Weights of a small mixture-of-experts language model, trained from scratch on English Wikipedia.
Size: 13 layers, width 448, vocabulary 32000.
Training: a variant of Muon for the experts, 483M tokens, 7374 steps.
Below are experts of layer 5 (counted from 0) of a mixture-of-experts language model. Rows are named router (the router's row for the expert), up (a neuron's input weights, with its number), down (a neuron's output weights, with its number) and show model dimensions 112-223. Each number is 50 + 12 x the weight over its row's rms, rounded and kept within 0 to 99.
After each expert's rows: "mostly gets" lists some tokens that are sent to it at least half of the time; "gets" lists some tokens that make up at least twice as much of what it gets as of all text. This comes from a sample of Wikipedia text that the model never trained on. Tokens count by the router's weight.

# expert 27
router:57 50 51 34 68 29 51 36 51 61 57 50 61 55 43 58 33 49 59 43 37 52 35 46 47 54 63 35 59 44 87 56 35 21 66 31 30 45 44 24 54 30 31 39 41 45 32 46 15 66 60 44 66 60 46 57 50 50 49 35 60 78 60 33 41 30 63 62 70 53 59 49 52 56 56 47 61 52 47 36 67 42 52 59 51 53 59 72 39 42 53 40 49 45 63 53 58 52 70 53 61 59 41 61 48 57 51 38 30 42 74 37
up0:57 23 53 63 50 32 52 41 58 65 60 35 62 49 25 50 43 44 59 62 47 53 50 51 49 53 48 47 43 29 21 46 62 61 43 53 40 38 41 33 49 47 38 68 52 37 48 52 63 39 65 37 56 42 65 68 55 25 47 25 64 55 37 52 56 62 35 61 46 40 30 42 43 55 45 39 80 47 36 38 55 67 25 56 60 69 38 60 45 58 48 40 55 43 38 52 63 49 49 53 53 39 71 48 53 52 60 61 42 64 63 42
down0:51 52 60 25 50 33 43 53 59 42 32 46 49 56 58 73 57 41 41 61 61 46 52 69 49 64 54 40 47 57 58 49 70 45 49 55 39 28 50 49 20 50 69 49 52 32 53 68 51 63 47 56 58 49 54 56 58 43 59 59 65 57 41 51 37 41 67 55 40 57 62 50 56 42 56 42 27 50 44 45 41 26 43 74 49 37 24 51 48 44 76 69 48 59 32 48 41 57 57 60 39 51 61 67 64 40 53 62 50 38 37 46
up1:57 39 64 41 33 50 54 54 49 61 53 53 51 48 61 40 71 44 63 36 63 42 35 40 63 65 66 46 63 58 77 42 62 31 39 52 18 70 72 47 46 43 40 61 54 49 36 39 44 13 43 35 66 40 74 50 51 25 42 67 71 32 78 55 53 39 60 51 59 42 61 40 54 56 44 58 51 47 42 51 47 62 35 71 70 50 59 67 48 60 32 65 43 65 57 56 80 39 71 39 67 66 61 47 47 53 46 18 60 45 71 55
down1:71 43 52 62 54 34 22 64 83 73 45 50 44 74 71 64 45 26 59 58 58 35 64 41 51 66 44 39 40 54 15 50 37 42 50 27 57 51 74 32 55 54 47 46 28 55 44 39 50 72 56 07 58 51 55 58 53 50 66 32 32 60 48 56 50 52 37 53 49 57 58 39 38 55 49 66 39 28 40 36 60 61 53 60 41 31 50 50 25 69 58 69 51 42 39 41 72 33 37 59 65 56 57 24 25 64 51 67 48 48 57 30
up2:29 49 23 35 45 42 27 31 53 60 64 70 63 50 54 45 54 66 32 48 41 55 42 45 46 47 31 38 36 52 63 59 44 50 29 68 54 41 49 44 54 44 19 57 35 52 34 58 52 44 49 62 36 57 44 50 43 58 54 23 46 81 74 28 57 41 40 49 53 35 62 64 69 37 55 56 58 54 49 38 37 44 50 32 55 47 76 48 53 64 58 36 56 54 54 41 55 27 28 44 68 67 66 47 47 52 35 63 45 57 51 79
down2:50 58 31 27 34 36 50 43 41 23 45 53 52 60 39 34 48 62 46 35 54 58 56 46 56 55 29 29 50 50 38 45 35 30 45 67 49 37 48 39 60 34 55 53 59 46 56 75 66 54 60 47 52 52 63 56 43 59 50 34 44 47 47 71 39 42 66 46 54 56 37 53 51 55 47 60 57 42 54 80 31 60 64 48 42 68 32 65 45 57 47 57 51 52 58 46 42 60 26 40 55 66 62 63 46 64 35 36 75 45 70 46
mostly gets: " S", " L", " U", " R", " E", " G"
gets: " ", " S", " A", " P", " C", " E"

# expert 7
router:53 41 68 55 39 33 56 58 45 43 61 51 61 58 34 71 47 35 52 35 36 55 50 37 18 51 34 54 52 69 49 30 54 24 40 47 46 41 38 44 43 36 27 45 66 46 46 35 39 56 46 45 41 68 49 49 64 52 66 56 60 43 77 47 36 47 44 54 57 56 37 47 49 45 70 66 55 47 29 27 66 55 30 69 65 45 36 52 48 64 54 59 49 46 66 55 32 50 48 69 62 68 53 48 47 53 60 49 41 65 63 48
up0:27 52 45 64 43 57 45 39 60 40 36 46 39 46 48 46 51 54 25 27 45 47 41 49 47 45 47 49 46 65 62 45 36 52 31 44 62 61 61 51 25 40 39 68 39 55 31 50 46 74 45 53 53 52 48 51 44 45 28 34 61 50 62 42 59 51 64 53 48 53 67 50 65 44 83 47 47 49 57 59 61 34 40 61 51 56 65 42 50 39 51 41 63 56 51 50 42 25 49 48 35 41 53 42 51 54 45 51 50 60 44 60
down0:41 51 48 50 41 58 55 49 58 43 54 61 40 50 51 52 69 45 65 34 72 51 45 73 58 56 69 56 57 44 51 49 42 47 63 50 52 50 37 56 57 52 53 63 55 38 51 61 54 35 45 45 58 52 50 50 43 28 66 52 63 47 44 55 49 49 61 25 62 50 42 39 46 57 62 41 44 57 49 53 64 51 58 48 50 57 46 32 47 18 71 56 48 50 43 45 50 56 18 79 68 59 34 26 15 51 54 35 39 50 40 62
up1:66 38 54 42 59 55 52 55 68 42 64 49 64 61 44 48 25 57 32 42 52 57 58 64 38 61 59 48 54 52 40 58 48 53 28 72 41 55 35 43 42 43 52 63 70 40 51 56 56 38 41 57 45 20 53 49 59 41 44 49 50 46 55 71 38 42 61 67 70 44 40 30 64 21 62 59 63 51 57 33 39 56 55 72 38 59 35 68 52 38 52 60 53 55 36 74 32 31 46 52 39 62 47 49 45 59 46 70 64 42 72 38
down1:50 67 48 58 47 44 53 36 38 48 46 49 21 43 54 35 72 48 41 60 52 41 45 47 33 45 80 33 80 45 31 67 45 51 28 47 56 64 58 34 39 55 50 41 50 49 53 52 62 46 60 54 46 60 44 55 33 61 61 75 56 55 69 32 46 54 67 30 53 49 51 32 52 60 35 36 54 35 42 47 52 45 37 44 48 38 45 48 61 47 63 58 69 42 75 53 79 44 38 60 46 50 42 69 47 40 44 41 46 40 52 46
up2:50 49 49 47 61 55 24 32 63 38 70 58 59 37 42 41 26 52 49 59 42 49 50 50 29 61 57 61 39 65 52 60 67 44 56 41 24 48 64 35 58 31 45 64 46 59 62 62 53 55 64 49 51 40 57 33 53 66 44 47 65 52 63 35 58 27 52 47 61 68 60 42 58 40 59 42 58 41 55 39 25 85 52 56 36 57 50 65 53 56 56 78 64 33 52 68 65 73 32 47 56 50 52 65 71 60 37 58 40 44 51 67
down2:56 62 60 66 62 40 47 39 45 49 49 54 54 46 43 29 65 69 57 60 73 55 56 40 66 44 54 75 48 64 46 49 50 44 32 57 51 51 59 58 60 63 41 39 59 44 49 58 66 23 40 39 39 40 58 50 47 72 65 59 48 49 35 50 61 37 63 45 55 43 41 28 52 07 48 59 37 79 66 57 59 62 60 63 61 37 37 47 45 60 56 29 45 59 36 54 56 60 68 71 49 56 49 31 55 41 48 40 45 50 67 35
mostly gets: "·", " MPC", " Coordinates", " ft", "′", " (7"
gets: " |", ":", " (", " /", "-", " –"

# expert 26
router:47 52 66 60 43 31 59 49 52 66 44 18 64 55 57 49 29 51 57 55 44 45 35 42 56 33 64 48 28 48 41 43 45 41 63 29 51 66 29 53 47 46 28 37 36 48 44 37 37 68 65 63 48 54 52 49 68 40 70 44 39 48 60 46 25 38 49 74 53 60 64 41 34 68 50 36 65 48 42 34 44 49 59 49 48 56 45 41 40 59 44 39 41 50 30 40 45 60 63 65 62 60 36 53 60 35 62 59 28 54 50 37
up0:44 61 78 50 45 35 47 51 54 58 16 55 50 57 65 54 44 62 75 46 49 58 26 48 64 64 31 29 47 51 39 67 45 43 64 46 46 49 24 72 33 43 76 66 78 36 64 73 48 62 85 41 44 41 57 26 69 47 47 47 35 35 35 34 58 52 30 41 66 65 42 60 44 59 40 27 66 63 55 53 55 46 74 33 56 48 53 32 53 45 44 37 62 46 30 46 63 44 31 46 46 36 29 57 65 43 62 64 54 36 60 42
down0:50 59 41 58 31 61 57 52 30 49 54 36 42 59 57 31 59 37 52 50 56 48 60 47 46 37 54 53 57 54 32 58 35 53 63 54 58 47 53 42 52 63 45 60 42 38 44 65 53 57 42 50 63 14 54 67 38 53 49 48 62 57 46 47 59 54 48 53 54 16 42 47 54 76 39 54 38 64 37 59 30 65 38 50 52 55 43 74 59 19 48 46 27 74 35 52 47 44 54 54 40 58 53 63 58 54 49 32 41 56 47 43
up1:34 47 37 60 51 43 72 53 45 40 54 44 57 33 10 26 43 46 58 59 59 46 36 42 64 42 72 45 37 57 58 43 75 63 40 58 54 61 57 48 43 58 48 36 45 48 46 49 52 57 80 37 55 56 46 42 55 59 55 57 52 68 66 51 09 50 53 55 51 55 21 35 40 53 55 63 53 39 62 41 41 55 38 41 42 34 64 36 60 61 41 53 41 49 44 28 30 30 41 44 58 74 57 39 83 39 56 46 29 48 54 57
down1:47 40 48 44 58 49 60 58 57 50 36 51 57 58 65 57 66 55 39 52 49 39 40 71 47 43 43 52 72 39 54 21 31 56 20 43 47 50 56 62 40 47 41 59 57 60 40 34 58 31 64 38 61 23 61 20 43 77 72 49 46 42 43 62 58 55 49 55 48 68 50 36 30 63 62 37 58 58 64 30 60 63 51 37 47 80 53 63 42 65 50 56 59 73 43 39 34 56 65 40 55 46 66 46 45 67 30 63 49 21 57 47
up2:49 51 58 66 46 46 63 54 30 60 71 39 43 35 61 32 26 44 38 52 38 33 72 30 76 49 56 62 43 52 41 69 61 56 66 47 34 52 44 45 45 49 36 59 52 41 32 48 73 55 45 61 42 63 67 54 50 47 44 40 21 48 67 41 60 58 82 60 37 56 45 53 49 49 46 44 59 42 36 50 45 42 57 63 22 47 51 42 34 69 46 38 35 43 57 50 35 44 59 67 65 30 39 41 61 35 65 43 30 49 49 67
down2:54 47 66 56 48 65 48 38 51 49 36 52 52 54 46 68 51 40 38 53 52 45 47 70 48 38 34 68 53 37 41 49 37 56 62 47 47 63 42 57 48 47 70 52 40 51 81 76 34 54 65 50 69 51 57 18 42 47 49 70 58 41 36 59 62 85 44 53 62 48 44 56 85 68 58 38 54 68 51 57 59 45 40 50 64 45 51 59 33 35 52 30 52 43 38 37 36 46 82 31 40 42 69 56 58 52 52 47 46 66 44 22
mostly gets: " 0;", "|---|---|", "---|---|---|---|", " JPL", "·", " %"
gets: " |", "|", ";", " 0", " ", " —"

# expert 11
router:60 24 73 48 52 40 71 47 55 50 53 47 82 63 44 59 46 42 49 52 43 43 49 61 48 44 42 30 38 60 51 64 52 52 53 45 43 58 23 28 51 45 51 49 32 34 43 33 32 57 54 80 48 50 47 39 43 32 43 40 64 40 62 59 21 39 74 60 52 72 35 70 46 76 48 39 57 56 57 44 54 38 68 64 72 62 81 46 27 34 47 51 40 49 56 57 43 44 37 61 55 50 45 67 46 54 37 42 40 40 62 43
up0:46 52 45 61 66 32 48 70 46 30 43 41 50 48 52 35 49 54 64 42 49 50 55 37 29 52 58 56 51 37 52 57 57 39 85 56 34 29 53 38 51 56 42 54 31 42 25 58 39 56 76 60 57 77 36 48 66 55 72 51 66 60 64 64 59 34 52 47 40 45 40 30 53 65 70 71 30 64 66 40 38 61 30 51 41 64 63 47 44 66 55 29 57 58 69 59 42 51 35 53 48 65 57 49 67 30 58 49 54 55 33 42
down0:43 38 60 65 32 60 40 34 52 61 47 72 62 51 37 54 53 32 42 44 55 31 63 48 48 63 59 60 63 41 47 48 35 44 27 48 43 36 37 52 82 77 69 50 58 43 78 57 62 40 35 57 53 38 56 37 47 42 55 51 20 58 43 60 64 65 65 41 64 76 50 20 66 49 55 50 58 40 43 54 61 33 62 54 57 35 45 51 48 45 52 52 50 64 31 50 63 34 57 57 66 45 62 46 48 61 37 50 56 19 55 47
up1:61 47 67 46 65 14 50 46 73 55 63 30 61 44 49 56 61 50 55 40 36 68 55 49 50 51 50 38 51 40 79 35 61 50 56 49 43 32 88 34 49 64 46 49 53 38 57 54 32 59 53 43 29 42 54 48 74 43 60 48 34 46 61 38 57 42 61 37 46 60 36 71 38 23 46 68 31 63 80 75 50 46 72 51 68 66 54 62 48 42 49 33 60 56 71 41 30 42 55 41 38 55 63 33 41 50 49 35 55 21 25 47
down1:63 51 40 25 41 51 52 36 45 39 50 42 52 47 61 48 61 40 62 40 76 38 65 39 60 62 43 42 60 61 54 43 30 44 57 44 52 36 34 63 50 52 61 51 71 54 48 36 67 52 46 44 49 39 45 73 42 34 50 48 33 50 42 72 55 55 37 34 43 54 58 48 53 42 32 58 58 52 63 62 52 67 39 44 53 47 51 59 38 54 44 37 57 31 32 47 40 29 30 64 44 40 55 33 56 42 64 92 65 50 64 38
up2:44 63 48 71 63 52 53 63 62 45 47 41 43 60 55 60 38 48 50 54 54 44 48 47 47 38 29 49 31 41 52 44 51 49 40 40 43 49 42 25 42 45 55 45 50 47 41 56 74 43 51 32 41 35 47 74 65 49 37 59 43 76 61 59 49 60 42 48 64 66 41 30 53 41 45 63 69 61 55 55 58 51 40 51 32 64 51 74 60 63 37 54 58 44 63 39 52 47 60 65 64 57 43 53 34 54 52 50 23 38 38 58
down2:46 40 27 53 62 46 56 57 39 47 60 54 39 78 58 60 52 49 44 51 69 37 30 48 18 35 36 57 45 34 76 50 93 40 10 42 49 52 52 73 34 44 49 48 54 49 39 68 69 53 54 57 44 37 40 33 59 46 37 76 61 58 21 61 38 32 56 49 71 38 45 36 34 51 38 44 75 50 63 52 36 56 50 66 43 25 39 51 44 55 64 50 52 45 38 58 53 56 33 44 62 47 61 69 76 58 63 65 41 41 47 65
mostly gets: ").", " ==", "\".", ".\"", " ===", " JPL"
gets: ".", " |", "\n", ")", ";", ")."

# expert 14
router:58 38 70 52 55 45 65 52 45 43 54 55 60 51 27 50 57 47 54 32 35 63 55 47 38 53 50 44 30 66 52 56 40 49 28 38 39 58 40 54 56 40 49 48 41 49 54 33 50 63 35 60 52 52 51 38 52 36 36 26 54 44 50 37 47 46 53 44 80 71 58 50 46 71 53 38 68 19 38 41 62 26 61 76 51 62 48 52 65 54 61 39 34 35 55 34 55 56 44 55 70 61 33 63 52 49 62 53 46 61 52 40
up0:33 52 50 65 64 51 51 79 42 57 68 60 20 67 59 61 45 34 19 40 50 52 70 70 56 30 57 36 63 26 36 57 69 28 35 35 48 43 51 27 53 39 70 44 26 37 65 59 50 55 47 48 50 56 47 41 81 46 54 35 61 35 43 33 38 51 58 50 41 53 57 53 59 63 41 49 79 50 55 57 53 33 40 67 57 41 51 50 61 62 40 64 36 37 43 61 49 63 47 61 37 63 55 51 32 72 56 41 35 56 45 45
down0:82 36 32 37 50 32 37 60 45 36 58 46 54 38 48 63 58 31 63 64 75 61 54 56 35 46 28 31 39 38 34 63 50 56 34 50 22 47 22 54 41 47 55 38 49 68 57 53 61 58 72 55 39 33 52 35 53 54 47 27 56 74 74 67 35 37 57 35 25 35 61 27 39 49 42 51 62 55 60 64 53 46 58 39 45 44 41 55 42 57 42 59 66 61 38 63 70 39 19 43 43 50 39 62 51 40 48 67 27 61 59 55
up1:56 59 36 42 56 81 63 46 42 62 16 55 36 49 57 54 42 39 40 75 58 49 62 41 48 45 65 57 70 74 63 60 50 57 42 36 48 43 62 51 65 51 58 10 29 70 40 43 51 49 49 80 63 46 47 56 60 38 57 62 42 31 63 39 53 43 51 54 69 45 45 34 47 62 55 42 52 40 40 36 46 59 53 67 58 66 65 48 43 42 20 56 59 59 49 41 45 55 40 58 55 64 54 62 46 33 61 55 44 34 58 34
down1:60 46 50 47 38 35 66 33 48 35 54 26 42 35 39 45 68 31 61 54 53 46 33 41 48 61 60 20 45 46 47 57 48 47 35 54 57 28 61 42 48 56 49 57 66 58 69 31 30 48 34 16 44 20 36 64 56 62 65 29 49 55 50 59 42 64 57 55 59 60 52 70 55 37 67 44 46 65 44 49 56 42 65 61 46 38 47 40 77 52 64 66 46 48 45 49 51 38 55 70 46 48 35 47 41 51 40 43 36 58 62 37
up2:50 64 64 45 69 11 51 38 49 51 36 43 53 38 23 27 46 45 42 32 27 59 34 56 31 32 65 61 51 54 55 35 46 56 58 36 59 54 46 55 43 52 59 70 47 51 61 52 42 39 60 69 56 36 52 56 40 49 26 39 59 55 50 21 50 52 65 44 32 68 58 48 68 67 34 27 79 52 48 58 56 43 45 72 54 54 58 36 37 31 43 33 69 54 54 38 55 45 52 38 36 56 30 57 33 30 22 56 54 52 40 45
down2:65 51 57 48 67 51 56 48 46 78 68 49 46 56 43 57 54 71 63 38 68 48 65 24 83 64 35 71 80 59 58 50 47 48 48 63 32 69 77 52 73 79 69 24 58 56 40 52 50 52 48 41 52 55 56 51 44 51 40 45 64 43 49 62 54 41 56 59 33 63 50 43 40 46 45 15 42 42 57 50 63 47 51 28 54 39 35 72 61 71 48 41 38 39 53 47 52 41 48 65 43 40 52 48 50 52 48 78 38 51 35 51
mostly gets: ",", " (", "),", "\",", " was", " is"
gets: ",", " (", " was", " is", " =", "),"

# expert 19
router:46 51 38 56 54 51 64 37 46 64 70 17 72 60 46 75 57 56 47 44 42 54 44 51 35 27 56 42 40 76 44 55 41 43 47 53 45 65 53 59 45 33 52 45 50 47 46 43 37 57 39 57 48 57 62 40 50 37 56 47 26 56 49 42 37 31 66 62 63 69 32 51 43 48 54 57 45 33 26 54 48 28 64 48 38 49 66 59 39 48 62 37 41 55 54 50 27 59 46 49 55 49 21 55 58 51 53 42 39 39 60 37
up0:64 36 79 52 42 50 50 48 40 54 47 47 48 37 37 57 82 60 42 42 46 36 59 31 45 47 55 43 64 35 37 32 54 40 56 46 58 64 61 59 55 66 47 56 31 32 63 77 37 40 42 44 40 69 34 49 62 56 61 48 47 63 65 41 49 30 65 53 62 61 34 72 45 36 48 42 34 38 52 50 32 41 59 35 59 59 49 57 64 53 54 52 56 48 36 62 26 61 69 63 53 50 44 54 53 75 34 64 40 35 33 47
down0:57 65 47 38 53 50 50 38 64 57 43 60 61 43 48 40 51 47 37 48 48 61 52 60 26 27 66 42 33 39 49 56 53 50 40 32 53 47 54 56 47 59 48 55 46 48 63 64 42 57 52 41 45 48 66 64 41 55 42 65 48 62 19 17 56 43 65 51 36 32 47 43 46 44 40 39 50 36 50 28 33 62 37 42 59 61 54 43 40 26 71 59 34 44 47 44 42 52 54 48 61 49 69 54 58 46 56 51 50 44 50 54
up1:52 23 40 57 51 58 52 54 52 53 60 55 50 45 56 81 61 68 38 33 78 48 50 66 51 47 44 50 30 47 34 47 52 44 67 28 45 41 45 46 44 36 59 52 32 50 42 28 30 51 27 59 51 44 45 64 59 67 57 61 68 58 60 57 54 49 55 61 67 35 60 70 54 48 59 55 59 57 49 33 55 49 45 48 54 50 37 50 70 44 51 55 30 42 40 41 61 48 57 79 29 51 64 54 53 53 39 49 35 56 49 43
down1:38 45 49 47 47 46 47 61 54 35 43 52 39 47 50 36 64 57 72 48 33 44 44 45 33 61 65 50 45 49 77 22 60 56 57 54 59 50 58 52 42 45 46 16 59 64 46 46 46 56 56 37 44 53 21 54 54 35 59 50 41 60 59 40 57 51 33 60 44 46 49 63 33 45 40 58 53 49 64 44 49 63 40 38 57 49 64 60 39 31 43 55 66 43 52 23 57 60 40 31 46 54 59 58 69 43 62 37 59 43 70 47
up2:55 69 84 34 47 47 59 66 75 51 51 46 46 48 63 53 51 32 64 36 62 34 58 62 57 65 50 39 49 36 61 24 58 51 40 54 34 37 49 52 50 45 67 26 42 20 59 41 66 44 32 63 49 74 67 49 35 55 50 58 53 49 55 54 55 38 41 62 65 39 40 55 55 29 52 46 45 40 47 36 50 29 55 39 54 57 50 51 50 34 67 29 36 65 67 61 45 53 38 22 44 43 51 28 64 47 58 40 36 44 39 22
down2:51 59 29 63 68 45 55 55 26 56 61 46 45 68 47 35 75 39 47 44 60 53 43 69 51 38 55 47 57 71 42 47 39 37 31 43 54 45 55 48 33 39 66 56 63 69 44 56 33 48 21 50 60 26 47 46 44 29 54 48 44 47 57 44 42 54 33 39 51 56 53 46 55 57 52 49 41 84 43 64 45 58 48 47 40 51 56 48 48 54 43 53 47 53 35 56 47 53 55 71 56 51 80 37 43 47 51 54 46 46 51 43
mostly gets: " New", " January", " March", " May", " October", " September"
gets: " in", " In", " September", "In", " New", " October"

# expert 4
router:67 35 33 51 59 14 71 39 56 60 57 42 54 45 45 46 40 57 62 38 47 65 60 53 35 53 61 41 49 60 45 53 62 48 41 44 51 56 45 48 38 57 36 43 44 23 42 53 32 57 37 57 56 81 76 62 72 32 41 45 40 45 60 69 60 40 52 60 52 55 44 67 43 51 59 57 39 52 39 52 54 40 58 62 45 61 67 52 56 62 54 52 36 37 48 49 51 77 67 52 60 71 37 58 58 47 61 44 48 59 54 48
up0:51 60 29 43 45 50 46 73 59 31 54 61 50 41 60 51 49 58 49 41 44 57 52 32 57 37 33 36 51 76 67 56 36 67 36 41 54 40 48 53 57 42 39 49 59 52 68 40 31 46 55 38 35 54 61 38 33 42 48 74 72 45 65 39 58 93 54 53 42 50 44 26 52 78 49 34 47 69 63 91 71 38 21 67 62 56 33 34 45 53 47 39 40 36 56 41 29 52 42 47 45 64 58 50 50 66 48 25 62 58 65 67
down0:62 55 36 23 45 57 47 31 53 64 30 54 12 64 35 60 73 41 36 61 41 41 77 48 50 44 57 40 59 57 47 60 52 45 48 48 55 27 57 68 53 56 43 50 66 71 57 41 38 61 34 36 66 29 52 69 52 72 55 52 51 38 52 73 45 39 51 53 65 47 35 49 64 48 46 33 36 24 52 48 54 57 44 53 43 47 54 45 56 50 37 45 64 58 49 54 39 58 51 57 50 40 55 58 60 37 52 71 56 54 60 38
up1:45 63 29 51 53 45 59 43 40 50 37 67 70 55 32 49 43 33 36 32 56 45 66 48 49 49 49 60 40 73 54 56 41 38 53 55 50 50 53 46 40 57 43 43 53 24 49 58 40 41 44 43 70 62 36 78 39 49 42 60 79 57 38 43 56 42 56 49 62 51 54 35 59 66 32 58 21 36 64 36 40 44 27 46 64 43 58 50 63 46 26 48 41 37 55 78 31 35 48 38 38 55 40 53 52 47 33 68 43 62 54 40
down1:48 58 43 45 47 37 45 48 66 51 76 64 45 53 45 62 62 55 48 45 41 63 49 40 55 45 33 49 48 46 47 49 54 35 38 42 52 66 46 61 68 49 37 40 39 44 58 34 60 23 41 65 58 65 70 38 41 52 57 52 94 39 67 56 42 36 48 44 37 47 56 57 36 43 60 36 62 40 55 38 68 87 47 60 38 29 68 62 63 53 46 70 56 53 27 42 48 69 44 59 48 70 39 48 72 55 55 47 60 52 33 55
up2:38 42 51 45 66 49 77 46 48 44 62 52 67 56 49 58 61 66 65 49 67 51 62 40 53 48 61 51 24 37 69 59 50 75 40 27 55 29 41 53 55 57 29 49 35 54 44 56 46 45 43 17 55 60 61 44 41 42 55 40 46 69 67 60 59 52 40 50 51 58 40 55 61 59 45 36 44 62 34 46 45 38 50 55 42 51 67 50 55 31 48 51 43 45 65 51 35 52 35 60 44 52 54 22 54 56 46 43 55 50 42 56
down2:26 32 39 39 50 52 56 64 53 64 58 51 52 27 32 54 41 59 42 38 13 48 44 34 60 45 78 44 48 52 75 52 41 40 50 47 50 49 60 33 24 53 62 44 47 37 59 42 44 24 59 36 61 27 52 47 60 41 31 44 47 67 54 48 49 44 50 35 36 42 48 22 74 51 45 32 46 47 52 68 62 49 85 40 40 54 49 54 52 42 49 54 51 50 56 72 63 45 44 44 52 68 49 47 69 59 42 36 53 67 58 42
mostly gets: " as", " became", " including", " where", " called", " -"
gets: " |", " as", ":", "-", "|", " -"

# expert 20
router:65 34 44 41 55 44 60 42 66 46 57 53 62 55 51 83 66 63 54 50 30 71 37 28 43 31 59 43 50 65 63 52 54 55 46 48 35 73 48 55 41 43 34 38 55 36 39 41 39 58 53 59 56 60 60 52 65 45 58 34 43 70 67 49 49 48 66 56 54 45 48 60 39 67 69 69 65 49 63 46 34 42 65 67 48 70 41 60 30 41 60 40 58 41 47 62 47 37 78 43 50 40 45 64 63 59 47 52 62 60 71 44
up0:80 54 41 60 40 45 48 37 59 50 85 46 58 42 61 47 58 62 54 50 58 29 36 28 65 54 50 41 61 59 46 36 49 57 32 76 42 58 40 69 41 47 53 67 57 45 45 59 63 43 42 43 45 65 51 55 39 49 50 51 67 46 73 45 48 49 54 45 25 39 35 46 60 63 46 28 38 49 59 24 46 36 50 78 50 29 65 56 47 41 54 45 57 33 49 68 47 51 38 38 53 75 64 54 66 50 45 38 43 52 48 62
down0:38 52 61 63 50 43 44 53 53 66 51 56 44 69 38 53 53 54 52 47 57 59 60 39 54 63 72 64 41 52 43 68 64 44 49 37 41 45 41 54 47 69 42 64 38 67 43 30 61 57 43 44 56 48 60 46 42 39 44 36 56 67 62 70 51 71 69 34 55 41 55 40 38 50 49 42 53 58 75 28 34 59 47 41 32 35 61 37 57 52 45 56 46 67 71 31 60 43 41 55 48 74 49 61 40 52 44 44 43 56 44 68
up1:43 59 58 39 52 42 52 39 58 62 50 39 31 55 57 64 58 68 55 66 43 50 65 44 61 78 58 36 38 40 54 45 67 43 71 63 47 63 53 35 43 33 64 21 50 50 12 62 35 53 47 49 51 53 40 52 49 63 51 45 39 21 57 44 38 42 28 44 67 51 50 61 31 56 42 60 40 61 48 49 46 68 45 41 58 52 41 36 62 52 46 42 58 65 30 55 44 60 37 65 36 38 85 43 90 61 47 68 59 58 47 40
down1:61 45 35 55 35 50 39 41 80 70 51 43 65 61 74 59 43 59 56 47 45 41 66 33 50 47 46 51 57 53 67 67 60 44 63 58 39 47 27 72 41 49 44 48 79 34 58 38 74 49 64 44 29 49 39 60 41 55 51 43 61 47 29 51 28 73 48 39 71 38 54 51 36 74 45 37 30 37 43 34 40 50 57 69 38 49 44 52 57 77 41 52 49 51 17 29 56 69 46 60 54 66 65 32 44 34 50 70 18 43 50 44
up2:36 50 55 39 32 79 46 61 34 51 52 45 58 59 53 49 64 58 60 43 56 60 38 52 51 79 68 52 60 60 59 83 45 68 61 74 51 47 42 39 41 26 42 49 38 57 34 47 63 18 57 45 59 44 35 54 53 59 50 28 39 45 53 61 39 42 49 47 41 44 59 48 31 45 76 58 50 54 16 62 51 51 53 71 59 69 57 35 14 58 44 43 41 46 66 33 60 34 50 44 33 37 67 58 40 55 38 52 29 55 51 49
down2:62 69 62 67 27 62 21 37 44 46 65 54 49 22 61 67 59 47 48 51 50 30 61 75 47 51 36 49 52 53 51 48 36 38 45 46 58 56 65 58 41 61 55 52 54 21 46 48 58 41 49 41 55 58 54 51 51 43 47 67 55 52 44 36 59 39 62 60 42 35 49 39 48 57 46 41 47 58 61 35 45 46 45 51 33 42 51 33 20 44 44 59 55 38 42 66 49 68 47 52 52 50 59 58 79 44 61 45 56 38 27 45
mostly gets: " the", " The", "The", " its", " his", " their"
gets: " the", " a", " The", " his", "The", " an"